Weights of a small mixture-of-experts language model, trained from scratch on English Wikipedia: a shared expert of 64 neurons, 337M tokens.
Below are experts of layer 7 (counted from 0) of a mixture-of-experts language model. Rows are named gate (a neuron's input weights, with its number), up (a neuron's input weights, with its number), down (a neuron's output weights, with its number) and show model dimensions 0-159. Each number is 128 + 24 x the weight over its row's rms, rounded and kept within 0 to 255. Numbers have three digits each.
Before each expert's rows: a language model's description of what the expert responds to; "comes before" lists some tokens at least twice as common just after its tokens as in all text. This comes from a sample of Wikipedia text that the model never trained on. Tokens count by the router's weight.

# expert 4
What it handles: Word-final periods (s., es., ).) plus symbols, digits and pieces inside codes, numbers, formulas and CJK or Thai names in infoboxes.
comes before: "\n", "-", "|", " The", "1", "2"
gate1:099144110136148126102089185169142056199102118159145122130115157145079125081147138139135155164140119119129146149147101132115118120117116108134109076084138122121155140159094110142114141127139133137107112131131112119131158126137106135123119165150123102088138116091109105102157117163116132084121116130162121098133142172107089151103135110099149112162169131115133152150142109121123126121097152077087134154107114127168157131121125129109114076122148115158088111163129142142099150098112147
up1:168155123119132130143163127136157183096143139170112120131133134110146105108149127150138148113166110115071141097131131122093101092066090126102165092142136131154120093109137143109143136144128123122093124153117094128135104121114088155144140097126170152138091138126159131134104148131141139091124154150163101151143100147121096116133140161106122087107145139067155131121147139155103102116108115126124141132146116123058108140175139131141120135162110121138120127085065090081131108160148140
down1:107145111176117098095161141145130148115086100131149056137131115119121153099129156137145134114116146103105108131190097152133111123116156140080108151117104086154140132100123121075113120125087109121137117154143132113158107141132114126147095106119122138162166154112115143094139159127136123147126145109158114092127179134129071130129149146140118158133110151136138153129175148083136153134082098130152130123154158150112163115099170150121167106134145148127111127127097104090117198108129123
gate2:124122127112090138144071131123166140102147127160141107139128143119126074124099157141119118169124130156164159096138110128107098152120156145136110143122112124086162157149146145152142121084123120124167129137086126126107188128102124125118168135132087159128113163134124104128113094125129146100104099115153083129118137135135144094155099100134130082116158157126167124157124130153158133136171145101172083115154120159158113150127122129169132136080112120159128124138125202100124120113104180
up2:150118149127144143153168109176116139146107148142136130115147113147140121077143120128143132102139138131129127120159146125148102133120150130134154170128134133110112134119123093129133086137140119133123143112128131077181169126138128131143097105126152120119116143133157134185194168093136115143150124124116112090152123123169091131185137128130102126134142161080119057153118127195142125140121125110087118133128115115121106133207093120117154129139133153173123142156084119153134102170163156
down2:111153096137111145108100148124134064114141131125121116143134127119110166130121118123128113126121098138113147135119108146168153159114113166135135114161144141127162152143148134090122137112152144135100072138121118175115081160118123116125130128140108152120138118147096112071108105100130112158102096122125166127110118150070131086085127126077142165099101102142188177088144127056117110113080132097130146111137127108151142126118189126123104132120096102099129118092156133147120138132144104

# expert 18
What it handles: Key nouns in names and titles such as Party, University, War, film, album, League, School, often after the or pipes.
comes before: " |", " of", ".", ",", ";", ":"
gate1:105189078158141100124144122117127121130114129113147120121103176108174098081151113139154100128145158121175167111144148131134127105097182134161091092137124114132115097136125102098143122137136140167118162097142124124097118187141094131123117184140130148112168136153093126100144108156119111116130147109183117134122120096095150120116127114110102142136140114106083159133118077108172100116085117115106139103157163102129123123105134122150143127111136129136115112131083119140112171090128095
up1:162090120125169145142109135102124148176120115131056153157107104081121119117143143130120123100150190132156120105123154143150108128106140137146162125171120111112152125084155106151128118114099160132133133132141142154126126175143111101062152145153124141140167147160097169148158087121149152128186162125132133112122059084099124130123142132146131105119113119107161130126101100115151105126097172131116115132109162128137098094142124130125150109152147123138118132139114128125145095112156074
down1:157125104125089100112145116134121101111114149126126143130144144164145116124100131122112100081170136131154107120111105117126132140137148111110071158150090157094181113151105123133133068090134104094141115127118147141125128117138102134072128152143147109162141121103134123076077131076104137129104111132098108078157125119103137116176167106117118125160121102109132121158093104111125106157150145145128127131113149125144151127126129177142162166108120064162094133088114166110125094137132153
gate2:104170131104134147103142144109143143116136105082164122111124129170153142130093092126140100086147120140104143147128147120121114141104143109140154111136116076120134139078148136114145155136063120124107166123132097108100089141124137131159087109125111112159130115114142127090113114071133166140131120133113101144145111115167145138085111106197176126136120122129135081144119113095149108099087108115142095145132168127123138106124172129165152132136131147082181155154106152151111168117112096
up2:122113104087133141144157146128123127125085136114114125133175155131097164122111099133112126109164140116114085116153148122142133150149140131114110123162152129144154150081099129135139160112129136109118123129141110129130087120106150122107097149140075064158105115144166107166120148088090123135113080102119122132134126118137156133112144138207142127138112076098101084143178102101137120090114131123114111115161130103127105114165138123106176098101135155157115138129117103086156126095071143
down2:170116130139114128111107068168084137106135168139164156141118131122104144100132128097120117124139139134142054132141120098122146137137109147137075114139115119096144120119112115119113146149151126140132117106096126122143090074148140106121156130146121142144192154128110135132107133148131131145108118142125169135152196151124142117116119141136118072111121137092096162102167092120123107145097123135162133099133134125111134123118194113120120095088117108139093077153108122163116129068172120

# expert 10
What it handles: Prepositions and auxiliaries mid-sentence in running prose (of, in, to, was, for), plus verb suffixes like -ing and -ed.
comes before: " the", " a", " to", " in", " his", " by"
gate1:105096147129114138157114128105094124132101150147141131115132153160126135125135100124133136166093130163141130150117138136183113153133170133083162106108147111129174152104143105121110123115097163114116112106129094093158147116158135141174128143127120109143152144185115120129089150104153124104147153134091087117076176075110143107141133109141107149124089112129172139147103129132100131127125154101139156084141155147150054173094126123104136113144123117127138145143106120085178133133089137
up1:107138124098111136131148115141120122157128116148141119143114128104117173089135113153140112131096159167155155120125112121139109133140129102107117131115089084094107121090142110067116173119112158167116179061139130133101176122165129123105143164137140142113149160152114119142128117123140157150137111115133143092174138090104102142120115138111113161140114157107130139098111150140108141140137084121100140132113148182156143133159111095120097158089137136112160153137122066068139159103171120
down1:130125155158133166141111126134124142135145127114122181107116132149128124121091152147102123106168154075130138100167142142104156138153118142191104126132087093126114109127138133182141059149176089123135150121144173166140088094105154117104134118155135125137133082088110111137124134113128119123150127139133113144119129187139152149110101143124119138134131102131093131130103159120164186076128113128147116183146120130100130112145158150097098130127147150084153094114163143149127122103142102
gate2:117138123081177148115164104113161102134130093112158136095139110194150120111151074085159103139113150129129137133111139114100146082177128127099109113080138118164128115121114171097107134142125106113096101100066119137137176163156119156149159120116096133153144144136123123126120145099128113139075112120122129115133151083118132128106119175130107082172123148138131104088117109171143114148155115140151107169148147151096124123130149103104124135106114137143111170117125125096130145097148137
up2:151146144092080131127148133141109146155094169139165143100131131153163100130141121133161122100144166174106111133117107146160127093142159132096162128145138127121149120153085109110110130129123136123131093169125122137124167123144179138098166131107131113128145155156115094108110119135143096129120151154122147114165155100084127110126132132197112154154145146174101118130170150174150143107114094139141120078133153153137097128106168146151148128140128155171140140141167153114161091098145082
down2:164134102128116167149125157119168076087102121123147080092159114111150107131154087103133115122124124181164112122123143093120116112155145141113157118136144115148121180153147135127117118136130142125117130118131158097152192124142094119194139113098127145168120164128122115097107151127129090137088108144112155140111130109167119151102149110156099123158129169156168142182093147152144108144092111130160162135155107130099127146106151144098154080104152119140122112166138144123126157123117122

# expert 3
What it handles: Word-final pieces carrying punctuation (ation., s., Asian,) and pipes after numbers in results, census and election tables.
comes before: "\n", " ", " The", " 0", " 1", " 2"
gate1:085094136107106130144131144168095091100139134111163160115112154098129117179150167132120098129133160115162136140172166098101159110123088079130133096147106112137105136128093124115110094183117114123163124115102174170125138142141136125132123123081098144152103099143114093102138137112104096106148144117138122091153153164107076122131109107138131133138104132146174160091143149141158167101133110111114138118123123093125100116112111122092092118145081108117120110129159146149104148099094154
up1:189117108147138137096108141112133126172128123119099142157128092144122145131118139108127125127153122098094142087102166103106147159099163125117102106104115118134126102103133103123129146066108141152118110101169110072122128123139165139097128174140140140119165117146079151163091108096185138122149138157090174154131118190084149123149162153106159142123160131124131115127148097124109098160120119126133154159114139098099136128141143140147172129142150144142126143169089122125162145136152126
down1:131118148117085096150098145177104132129153151172135124133115158151120105134113113139184125114138132130132133115161125132126123156114072133119128157150142109160154152117153141106156094146140176138135178103104135145146116117127170144149148101116138113132103119097166127154120110127141101157131152136118090071128213115129142139151135131126143121138122108158162109135150103132156152117084161130116173103156140103123188114152080154117153141155065128131113134146134116110118148097154150
gate2:172118150142119097141085094104095129152150149139143117163103100142141077103067108168115174116112146175147180141109087125148096137096126127114133092117148122151119151146169133132140113145107138118078088087128136087125139137114139119103122122166125133136181156097142170097133122087129166147154140150147117144128113140143134102120103162113179072090135151131148139146102150164129113125113108107114123126138135155110170147126135167153167140120094141133145132140127138149122131135138098
up2:145159152157135119114078077103157154110158102163114110133108107130149145089102106169160121148098143156126182128066138138125132148127097179204096135119135153106143128141163126145153131094097132118156128112131093132139118133114156158121119082157124115117165172092156161131149121105107146113140167143118094147116136140127148129139108117103126125153109155113126141120097126141122148146123130121138123121136112135106139127152092111123128160081170128165174116119130182085138146127165108
down2:061113141116127141145155141168143111123153143118169101117122166111147162130171112136123137137138136122103122150151134149134116158127147112152156138161139128139122113131086109158135134127149157134156171155150137124110105108141079128129140166105121126098113102106108096090151129103152114160154041106137130136107093119167077099118150125149117142129157101100094165143109137169120112141093132113143089114134141103144118119121121092121108096162149092116148128063175099092138149140120120

# expert 19
What it handles: Line breaks after sentence ends or headings, plus clause-level words like which, was, is, it, who.
comes before: "\n", "-", " was", " The", " in", " is"
gate1:167165133157115064136167124144154136110090124147148121095120127143123121160075158107126146162154121116099101157093109107088126120129104139131155140142122128126115110161141150090132115131116103124099167082159111085127114127138149163138124172141145124127138127113116126120173102095133086139113086192145137133145158121119173119091126110132146096131126132169171165118138127138092141088131101074125128114134115142123137125149104167134113151156099094101082152132105092103092121114126126
up1:091155098102122135131187122153165119132123122133112156129127194112136151185144141145117133117120145141150140142134138123144133145135120130158133136164125129113125141149111156081111184081116115143141085150158120138100069129127151093095132144122133101133106125144094073128122126095077089128143125145133137156142101125108146165145128137104058190135149140092121119109126165120161142148128133136133096128146140128136127113164125139081129166130166117137097079086114130164136130145112131
down1:125143150129160133111151180162145078140158133104097072138143130091142117135186148145063160139116099166126127141154134110159144094117135109127157122098132120161177134140112120143177132129155102153197102140113136136134158112085140120125102142133127120088154104154117124128178107134103117152123137142144095131129150142099166168088105132110126088102101151111124128140111128136097085114165088117131083152122105135137120099135116136099118122128130139106118137136149083124116118087107143
gate2:134105120150110119104070121156113117129103140153128100129116134123130089119138121109111093131107154129128142143127126132130141110135131146097067121117096143091176180117135131147162144119128164099151129146129090155149132106132157117132085129074120106112132104130142135148139137125139156135117141139125115102099124115140158088136119146092156162162154085144125085160121133161106086208137081125137133135135143172128140113098095160115157134111170124183166151173143153160115133120170114
up2:166128144146094114130148159141123146157120152157140119142127144147111089094136108128133151108131147043139131132108134134085134167131122105124149123136126143146150134144137107128132073116103153106113160135131113140152111103173126171143124151151158153129120067145158157125107111140166124131129158149095131082127183158103136112138146123126126083094108107136151123109143167127153128116182126125132113101100082147168143144129111116128133190099091141119102134174158110074127123104121147
down2:079122131112123154147114142132125096125138110101150075082159114102161126106125136130151167154149126168099072118135169125140094074159143094135149118116180127130143136134116146078166144115165118133152090113119092153121170175072132103133177115148114144146135107131122127129130101162143128125136104119146118158116100081099150147130126147143111160101154136104122101117133119113110118118107133108138094140126151107150147107122140090136107111130122189092117094130153116123143113169113082

# expert 7
What it handles: Line breaks, list dashes, heading markers (==, ===) and infobox field labels such as Species:, Family:, plus opening quotes and parentheses.
comes before: "\n", "-", "|", "The", " The", "="
gate6:077129191156143140162139117109156175116136126119122120158109122113131082102161159117165130114130119108111123110110126119126129099129138128140154173123122097129094101120113134153160105121124098132113132160114171122140132115097145131143152103123154164122129119179096123067137079147117123091156131121114136137120146135142126158096091136140143169107129129151081131136145122093115141095132174120121151107099176157108133131127102100077132134095115123119144183163091180115102102117084158
up6:072102105146114137112114099109141101099113157166128158108160147155143118109092127152129117169106114116128137110096128142060152073102093142101148128124143108125108105179115163124098184140077145156142135138129088139115162110105119120175127137135163129157142134126129109129126110129101135088127086138115140143137112110149129120082104132130145117168147078116134148124108103135091090130155155148158121125123102144119086117150093096119131136145091066107140158122110136137084134123114132
down6:108131166153151134099140121134116123138108139112112135124123156147103145127173132154118090130160140114128123118184115174130108110073077122164084134170122111109138117142097121114150131107093168146108118095091118090190128121154125118118093112147135139107112129098078140141160152132103126137143119131091144129125140115173121146152101091122154173135139114124125136128175101135144166122121127094111141160140123143096141147164147134147126172137149118153156157153106106085197115156159101
gate7:108136128187151154125113070102153145116102115135077122112113137100131125131103109152091124123111119120135176076125121137133086095138114134128138145161112116133109100123184142161166113118122093120149119120098159124111152126090141111130121104144123105119146091136115153145186108134124150143134106162130065141122112137160135137154124104160120174116181115133104139156096101139163077184102139120133103153128140124124120075123118124120158149140178136090121127123148124167112117169136124
up7:110106130183137156166117098098133160095093129156080106100119172124132103137151158105089113126135126160145121137135150165126113119146168123120124173167083108117137128104167196151162087144134114156176121143102138100113149124105133112133128111155123159101116093153129118104158125160106115123148115133128113122140119114119130094120111093139138160105148125120116104150185108095126112167111156134136140130088137163158113078131132152091154162111133126086125124124164141170145124116094129
down7:128158167115120126149161147158090138141152134099140089118073093086077134141129138116141116130114120138123082127136144135134174138131128106169094108088130104114108151163104099143112143145100169111116113130120122157141217142138120149141126109106142124116120091123167119123090156128175117160094146140152124123112148175174138113126129159136120090143111102130153115128108142132139096093165101077130149150136108092083138150144125121131122118131113130155150142167140153093141163111139092

# expert 30
What it handles: Footballer and career vocabulary (team, played, plays, results, career, work) plus line breaks in player biographies and statistics tables.
comes before: " of", "|", "-", " in", " to", "ing"
gate6:116169099137132153071117159116079073157084143134103134092154150146114126126166140107087077108140109151134147134092136164174155162128133128116104115102157116125200159107115123155113144126091142103104159102137132129124136149133154111117125109136145118114138153119127084145117118103140164139127090130131183127114110135125127147145145163153112137150141077133134097123104123141102101120118130096200142142181104124140116110090126147093143141119145136126165120141112163142119116154115106
up6:089096142144123136116128147102142116136127108117097119105121087084079119111145104139184129111134166116113162141118127125108108109098178159129107091083090127156138145120137093151094104115147109132161174171166117090097174157134146144123121137165117116131123120126104155069114107159135119108146108092141144138109121188152122102108102124168132091122121125129138112098092107110103102086078139080085112146115123116120124128142120139125127134116157101108116097140150145164129150129104124
down6:125100128131126103187152147144139120146143131116115145155133128155165195113110137119073109190158109118089107118114155119145102149132135102169117122136096149139113129121119075125109145112128119143104123081081124183120132137109120129182121142147115154089167147144132097135160091127135112124075126100144126140108115135169135172147091124139122160145123102133096141175164088107129097158149149175147129137130127135161161145134158099151115125149115160099121109114106123132134123094117142
gate7:175128106143111101116130126103146113115149128152090149113121124124058160097091150137099117149155146118068114163124077112111121122123121143133133130137144100097107102066138139143193179075127123104140131116178159111154114122093116144100106137119102125142137130130066165077102147156080144143159103163130125136168106122110143169155146099112135118100131121150123109145098118130108146126108104111120125110104131119149145145140116148161116113120133139151162093118140149154134129117098143
up7:143121117118171117113139164085126122133145099107092154079113097130122116128132130102122157105099141110127138077150124139139123097144105113161115100115161133179137120148104146149148157177153143123126127133107084145174158172122145174159124169129152109148122191098138136139112133119136132124128130148125152096109119123122136161161167104103120147150145114126106157075111137157087115124145103125110123128151165142155096189155137105144126109109147072089106106118120157089142135146117162
down7:150142136129104097178099118184113117141095132161123144135124131134126157113108146121141106110144157139153124117110121151135114140089137165109119134159104131135122146120135135124158144145133121128113184111152156062134077087179114109121126136161137156125128135148122122157142132080120142112120131140103168085172127103133136129087099125146131086146142114124182113111141117097164076087104162155154140123156099091121098094112150160126146153145106192107146150111116098141122119151166111

# expert 23
What it handles: Line breaks and row-starting pipes in tables and after headings, plus main verbs like was, were, is, became, played.
comes before: "\n", "|", "-", " ", "The", " a"
gate0:140097131161157125130101155120121139151137108155136145133125108123109119088073172110134166096121188118135119133146147114150144118142123144077132122108111105149127130121118120131136156078136116154121106142143148122122145124164109143101172115139124130156141119139154174101148112162092139121163129158098137119141108124144104136135118142103093154152118143177139111162128085131089123164152118154096157104122118175185093171145115119147131144058115179130148123191117141112133109144143163
up0:108123145141121132161129112164149140115116140115125096139121109128131138122166111138167117079145161168121118134153127105117112126114126140115137155118140122114104175088144135124110143166142107155176161163109101163124156104135136091159114141138101112140128111145155139143119153098149117132100106128136136121112041134127073133140126103147155099122099163131133145132103138138132118181110183183165146107103130076138132109131124159145103121134170109126100143121120087061134148120123068
down0:110110099123116136117109144102116122120143157160115000127144116149122111144139136128137097150131134120143148129118147128116128132135138110161119164141113144127151126112130163133138091099176121099135127127141141112125201082137134108126122078121128126137105107143139139125122135131110119158195130129116099127122113121136121155104104108134139160098138076145137116118115130133088106098105122149144121145142088121113102156124109124116146151137106137178097113143111078137114110153083153
gate1:098095137166152113142064132129082135133112124143135131168135088127102155115108141083151145122086164101171096132148097139111121134135133127119123119159106115130097128118110124096174134136116135140143166149104122109131124139129127107132152151154117123109129117166113095158138084164106103094120114149121137124127137098132130099087132116120085127175128125129065143188128126078109147148152143122137192117093114137144128108149098132135173087157138092132133136141111177147140173139092132
up1:094106141139128131108096105136181132150138142108119113135103116094106149174112158129117150123112148137129147111151098144119135117118121117143129145166137137166149151110122124176134184112116137092130102122115130140169165101139117150112094137130126116153125105099147139113118191162156148110093128208130093160148106149124172139144075129145140089118132112095145112124099126128132115137099179135144134118118151118154138127091121148142111094115160175137135141146097118153211117164151143
down1:160124090119123095098143113064138093095112140110114117114140106154115110119140118177096172120171112116069126139163131092130144117157116108126127086139142151170161110158139150139120130121152126135126108151167121121150091072124145148119116124158108098131114149137152131116119131134123149141172127107118094126133130076134141106100125157134124157140164135134116109161128110142113138109170128132113119195112091107133174173159154127181136190127136105131145111140144127092100100141150146

# expert 27
What it handles: Prepositions after verbs (on, from, in, at) and word-final commas or colons ending list items and infobox labels.
comes before: " the", " a", " and", " he", " his", " which"
gate6:181118155147137132143111119134132108138137117143165125079131126146097130128128107121170144132121127035148109160111108153101132126113153154118161107103110101118140149097103128135074135124121145129119131082164151094095136105119097088121134122148085121141116141095122109100075105138132150080169123106088111112159131138152117095106126150114100120150121127155129170082147133141070148093132135111107139102135116138125133147081076126103125131113127122102096101156165129156107140130095133
up6:126143122097092150166171122132109109115131175129137129138118151141105108143123139118110137163083080116139112131117128131108167110170137120116103098112117129131119109160088137153146124151109160155099075115129132136089122129103077139106146145114125132112133117119127120106170119110145115146154161156094138130141124122149116109121105114110129136164167134179131080137112135142152149084157160171145119099076133171117094117126130087107174140121155157150108128131152117083104062181144102
down6:118112151146133202104133113160078135127121100104112196150158120128145117147163114150124114127099142169111146090139138097099126071139125147117117185149154132130091146144134107192109120113108110163097132145118124193144046131175174130122111127142111126140158176142112148140115132132119111133128130143150133116154149111117113161115106189127146141104131124130140105121108125131144188122103108132136129128166116103126158142159123114117111135137133133128159155137141138115128122120107114
gate7:137119130153184153123079132097109128159152094088130134155129148142145111124139141148148127123107109103138117130085150151136169150175153117154105142145091134149144124171086090164127110094102172095132121135094137122091099116112100135119135114115133170120142106161137128137138145105131149128145139136108091127150151089196112113124133154084118148157145082167142151141101141122107158095159109141084103143114149151123170099102144099106110117111101117093129123133124137111109070140092134
up7:115176110159149108088122144123117135076088102116152131170141136131082152160156131135114134132118146118129166120112145122122129126132124141111127113105119157158111127116170119155143138128122139080080091127158101134163098115152159139140119143137147072105135094118069126089119104117136151133143097142103168150151093160140085128130130145124163120117171146093100167106127124145115109182129167140169152156147088109120186095140103115135173149128155104110124114112153157121117151131126118
down7:146106135140118115140102121136144118184158143148089039128121099119153080110116100144141152132122082108093106134084126137176121129163095136155086135153110147133149066122098131104148130105104103131182167145071135138121168152138130138131129128134110145144150144138164129164125164129123155133121135097145122153102138105131128100117122117120087149144118095153107107148149136108130097120134137143106122137111164108151116123111148126136096130148120109156144131112073136079145066135126149

# expert 5
What it handles: Digits, pipe separators and colons in tables, schedules and chemical data, such as Molar mass: 226, | Result, 0 |.
comes before: " |", " ", " 0", " 1", " 2", " 3"
gate1:135080152126111102139112108057145114110136137122130142122104127118111105157151130134128156148143127111160078163131110115145133180134171115162120177110095120109131133125114095145154143136145089124091159131130175106128085106092139146143115098153118110121115139152124107163135118128098147105120121129132118125129172105160127146131129141134166145133117134148074137134137160118104134093137115137111134131130101188081133148156123148186162163093100155136137057162137114127080116093133131
up1:106113105145109130128124154159146121140153165142086149122125100089096118117113127189105111158132151094102107156154116114084125133133130110087153106089145073116128143114085116141151130112136076074159126137121146148152156130103132114147141139124182115170114092143109138084163120129104102119141118115123119108148082168147100131111157128171132097102124130163170127109092136139065135144107169157141132161142106116121080139161096128117117093120133146118109112123143128100115149112109133
down1:129141124094154154117147101124118112167125089140152185122134150155112053139108108130125133120085094132154066120160146101146122127167146159135129122131141135093121142113139103159132137133108188090144121128145149116124144144100138137097117111154105156151104136127120153077085122128102144121131136138119136181139145109089143122101157153109153142095121124097142114154147152117122120079060097140088096125144095170117117106124157121135136105121136126154139131120084171155115151105097139
gate2:114110143094132128140104153150120097114147159115095114158133139128142147092106163157110136103153145132106087143146119113129160159144133151127082094135113150126121164131120122143109106131124131094080106137152131135155081124147110134122089095137082122126129187102137104137149087160146119144119132158090162121147134180139178083138150153053107105135144152155129103107143143101144154103136131119066120122118086144139118117134111131090128133127136168072135139173154148107113155135138140
up2:151135114163194142142156126138128152126104141097120126116130163106145118126153105141108166149140104155174135099145177153111076088138162147124133126081130078124114089105142119133133154086140109148152143134114122128117117149091127129193127124150131150111160083160142167129150158124123146094101157095148088121105153129157105152138163124121129127169125140111138150124168127126104127162116151092172128146095169141103129107138122127158101108129107065140139117084128100122146111109110128
down2:108136118126136135102127116096133143155135168121138135114123127145115151137114111128085122110142124095132156080112146061144121134102081109163143102141126117102136161137096104082085097112161080095125123149132160130168118121105130145122114134114173109112114160138101157123120112121130147130161157118127110053115138141127150155143138105146117145177087122111117132120135123181161119097113134089126085100153111106079125129102118162111092136062102105106117121119105145176123132155138109

# expert 20
What it handles: Suffixes and word-final pieces like ing, ed, ation, ic, plus common words after the or a, such as American, two, lot, order.
comes before: " of", " in", " and", ".", " to", ","
gate6:132093112163113175141095162145112101127125156131115112147114139110104117131104129192125108109125152165125120143114115175102157150100105078076088137139104142129128175138122138136120148137135148128092128105101123150101117142100121144088130081137115148093113127167139111159116139121165150156087134100104121104154157107099145087119119109102140156130133126161099147075159105117119103098184101141136150112127113167130130107166153108103137157124110120117137174162149088127165128092136117
up6:121122126137125128122097121126136125125114148117113112120140145106111128149130161171132175090135127188115133089085090151119128132168129092127121123109140106126136115148103175131140140142141125102140147148135148107132117129123149168100130114128082120121131093128120121098089158140149171123094116101107147136141135140145134091162072115135166147144158132108056159159100140161119126142126152171137113154116098185124156110138188115127116135159086158141186123184116104142099102149147149
down6:140133180134128117142143126133117147116086108159115170125172145120144084118129129121129117092124139171185156126132126148103113155082142123105121128143104132152149179113144141132122135169084100156132182074108144148119109110169126097109121151167111133136127145119135133112128154114147142112138145132126159135153154113183140134091136143119159121106184110126121126119110140114169168103130148146157187089172158110162104127106113119119156124117135135164111168161106106115159132076135125
gate7:080106106125128131119167117113124100144111116113095117140128135147134144109167115108166159107132109141152134089137091131150122148221111120100124141150105106101110111135100112106141115106132167139135095150134113151131101135118118138100149120193108120113089135125132106126141138170116162129137137150142163149136155149088133115144122090103151113173175138106091138105182088129128152138139158110151183140128134097141137112110127122110163150136139084163131127097109163112070125161116114
up7:121122116165144104125086118143084142116105107128127150143125156097109145111122126127119093131106157109149124147157150128146095150109121116086094129083065120142090145118115183138107140111106106087097142128135108139098117106150174117141107147088112139119129127163107140138151106111137120140111110089078099105139125133141128124150122088131106167120079141156120133173121139113132153124144119116156127124069066141094105136166103141111149081115155161122151146164130091146134074101102116
down7:134146091141100097113148101130157167139156129135146099145074109142123110148163087121164135115135131160143124121139114133149117150164059090156142117166127172141123144114178123138158120114156145126140118121149150131144199099132125121128126152124124108103162131101137112115115158149113159100138122139110126177107150107093129152094154152148159120103165087146094143093133111126108054126129156149147146081158138136130131120167145128129134175109135105156134140090125103116113154131125088